{
  "num_hidden_layers": 13,
  "hidden_size": 192,
  "d_expert": 144,
  "d_shared_expert": 128,
  "hidden_act": "xielu",
  "moe_layers": [0, 1, 2, 3, 4, 5, 6, 7, 8, 9, 10, 11, 12],
  "router_score": "sigmoid",
  "balance_bias": true,
  "lr_router": 0.000583,
  "norm": "rmsnorm",
  "tie_word_embeddings": false,
  "optimizer": "soap_variant",
  "learning_rate": 0.00286,
  "batch_tokens": [32768, 65536],
  "max_steps": 5845
}
Below are experts of layer 7 (counted from 0) of a mixture-of-experts language model. Rows are named router (the router's row for the expert) and show model dimensions 0-191. Each number is 128 + 32 x the weight over its row's rms, rounded and kept within 0 to 255. Numbers have three digits each.
After each expert's rows: a language model's description of what the expert responds to. This comes from a sample of Wikipedia text that the model never trained on.

# expert 8
router:140139121152139111095140162115082114155103048123187113111134133069108097108115160126149155129092142079113162083155128146197172092119135144171117097113153112039132141107115121088138141085067128144116130135167140113104107075106111156109010089101135055116143179181152133109124142204118196159141129087171121162134158098129132164077132031171111123162163163124141117139154121117096191151158097166093130133129161121104099102119172161101105152143145120125059129159090146168120078112108120119102121154154106122128187137137152121123088135112157160059119128116119077150129140114159042110
What it handles: Blank space tokens opening table cells after a pipe, plus first digits and month names in dates, like January 18.

# expert 4
router:118135136120149131131100188110156129131109108146156093132171120139140120124100142161106154115069149088139159141153123143171138148109092151149114114111175119128141095086095115119089112139063139135116163126146128090054125123118105118107080081125118144144129212166092138114158204156127172093138161141060117140102138159079090185089081117158103155185143149216085131128200140039155119114157144180107126105084154140083117187153110144160049151177138143125106154153154168179114137103095122155114120193112164172175112165097151119087072124141061097099092106138115126103099068139145112066
What it handles: Periods, closing parentheses and quote-period combinations ending sentences or list items, such as 1935. or (any race), plus some line breaks.

# expert 21
router:107156084171124162157123154111083166140100070142147144100152105092085115092095147117125129087066124108037106140200146096161151147099150073161106086115166075150133100096111146118116132103107145114168127132225077123134110122105149162140094044072107140152072154104140131128122151206107122139125180149143115141124154095085141165122104116141099129114167129197167152112154162099098166135110118146143165161145178192089117173137103175117109161116194094158071162178176119175104106148121078092104113115118149134145132150075151115163160135114086122107114089144056160075139143087124119093
What it handles: Opening parentheses, opening quotes, colons after infobox labels, dollar signs, LaTeX backslashes, and digits and degree symbols in coordinates and measurements.

# expert 25
router:127154085146144148137112132133158111169111088154200048094158135105145133125140143090126149131065160137078116155123134040163120184118182105152123106109120103103135089092132045103157163142098176151124158122146077124121084106121099094139127094119149079108129153157080187118083185117093100106100087069122151149178162104103073152081128086158098136096151087172117156097129197082066146115069111164103120125187167156116105146172118124157128139121137120114131093187103138138065084107106079115163100132102141080170140129068145090069158134080111112109115093114126140078118152137151079104
What it handles: Capitalized opening syllables of non-English names and words, such as Cor, Be, Mal, Qu, Ar, often after a first name in lists.

# expert 9
router:120132092175105116132098155072129163175092088137160060043154106174103085133101186137114154120123127097140113095154145085156121125161160102155122127160105041104094095058129086117154170141113133116093115114172088130096075081116109151126131128135106095108134152147132167096109172124116190167077138129168162125106181099112132163121126078145118190170173115180105153099190164146082111201165127140121102131161196131095119137135076124129117142150117096098044113148058125195070121104156115162154093120096139144170112116146153082112103126093127153075086145103109158106127107103161083117
What it handles: Capitalized given names or opening pieces of proper names, often in tables and lists, such as Jason, Stefan, Walter, Ri-cardo.

# expert 5
router:087088093091109118131218153089109074152028095105131140087093094147126074090086201122089121097139190141119132108180111155164119126165117085147130124128126146164137161150183122122107145154078168154082114199167124082106091097114140092137091096165141102111086163111143124108174179159149144147104145083170114156144177097100106127123117112179124179127149116161125168136116157150071107185137084131084145048070175089110127133151108176131103125157157138115134126126150158112120087125146079136142107162061171117134150094122146108150124116061141173107109108129122075094166136124206118135
What it handles: Word-initial prefix pieces like re, con, de, ex, pre, dis, often split mid-word as in re-con-ciled or ex-pired.

# expert 16
router:143103097150141109153153163133152142106133086149171117108121131111160112135159132126124120132048175112080148067211155081189179104108114135105155068162199121113145102146161110136139155141067144159172140153208123097134138157098144150151076144116057088146150110183102124100107157144090086107101136096130143118167160088088160135109074114133111120125127114180132119086104218121051117141141109193104132134111112130138147145109175194180108112172136161115077102118145125104120127124128122062176092155073149194143065107064179114119141106102107110144113123102082098117136120146175119089
What it handles: Bare space tokens and hyphens, dashes or slashes joining words, such as Master-level, stand-level, or the space before a date year.

# expert 10
router:131184108134112131116130161094094123123083096155181080082150148109137122078084114135132182084112143084129104118200122127170139158107143140133134107164173087140108161127179111126098154136044156132151158115207145089091153126108157107168060135146083063164133167081107138127164140198099087149052145109101161111191169150104115128136114126115132192161198127129093121113130116129096155138137133128086128121112157111090168189147138188130074119152150161140140098158103111164121123135122073127156153184088107134217046111107217112115133134096091165126106118127132093140123121098135095143
What it handles: First or second digit of years and other numbers, especially the 1 or 9 in 1958, 1997, 2010, often in parentheses or tables.

# expert 11
router:112142140139119102134166129084086101183116106114166093089156108068070116120140137131145187045143107069113148149120103062171146110142125136095147109164204096088102122153140132161127123123116132196113091157133113102103096106120119093107104071105140108097138171113067141099137170145166165188098128115136161090186136099119027129112110065120146138116180117185106137134153146117066160120109114133078134119136110083128090155163103167162112128130136200155081070137135151126078124105054080100154055157123120123112136138139156079141126130110100089119085088114132159137108152044156111092
What it handles: Line breaks between paragraphs and before section headings, and sentence-opening words like In, On, After, However, The.

# expert 13
router:148164130188150135144101197134140150159146113110123133117130150089178070127153169139099195087131137089134127104089108105122196143118145086170141105124178163100134120117102080166138176135097161172136094101143081129110147095152125145202098154135118142137106095111119159152115243136054108109089125069102187140159157127094100135073062091093111167157144121095147110106151149153111144142105119177108123114138169159141171139132140160112081137152158053136105112158137156145126084123114094115199033202089154142136116134100135114093133146115115149118084158103171136139116167082197120086
What it handles: Final syllables of foreign names and words ending in vowels, such as -ia, -ina, -ma, -idae, as in Varandina, Hindi.

# expert 26
router:155197139104132129104111167094106182137080073136188112081167158116079082123137151156120134080110143124128132115204111143152126123149160105086167084194149075119140089093066143140120111149087114163100154141163099102100115139132150111134102123095063114102138113144103203097105142146080136133077149115082132129165145129097081177054068134120111122152167156206070131103154152091099140183136109137139186144133159153113155140162136152135077117138158179105087132151093102188120119143091110095118115156092090198165114151112127081104115094120143129135160145095083143072147189145135055085
What it handles: Single capital letters or short capitals starting names, initials and abbreviations, such as D in AD, T in IIT, S in Skinker.

# expert 0
router:222129091103157154116095162056015121167091104170124135113118167103165082104167147139154166066127197164088158131166164111139168103126118118128155044135174093073116108156129152100095113103105177149147115127136082121074151134107114109117106131155145127172103178160133115146144164119127136118111115086119120090170149111110132126157073125149128157168145140159083099126181177139166158130127109170132123114124121204111185150115129142187134156162139134159135115105124138146151082116115080122162130200099170148152119089028132117134102068094094130097107096152120112098156138064141089142
What it handles: Word-final inflection and derivation pieces on nouns and verbs, such as plural s, ing, ed, ation, ments, ities.

# expert 6
router:105176110108143172170068195104107139161084107169168121093138190122110135092149148143140152123139172133055095114140195133125171122109132159138152107112140125085083128134097162133081166112118148136134093140141106125095166105131145110130108119144125130143102201142106170110095128138084160141119124091107085189154154006089096183097098082099067152148195126168100130088158141126091146114109119153129118157158183181087090096142098189151061127134155137087114093140094147129099136106115113147151097185142137167129152144091199097129131101095151121133127082092067124113164079105135052106
What it handles: Single digits inside years, scores and codes, plus full month names, and mid-word syllable pieces in proper names such as Tu-ne-In, Sy-rac-use.

# expert 7
router:181195097155157181110132167059101154124112099072161092112119116095128128141112142091114181110112152077085130153167171116127157091157124078097158121137104125142107133082145114108144164161123144144140112135159129108108150091150122169177100142153109054120107182167185141121135131128090105108085125081106170118102129041099126145116097103122121165148165152204119130152155159081103149117130020124134120095160123171113135115105159138140136168172198140159056148150083183139126120079095077094173115167093177084112097152140159130145095073128103175119154144141102116123147182045135120127
What it handles: Prepositions such as of, in, from, to, between, between a noun or verb and its object, as in domain of, belonged to.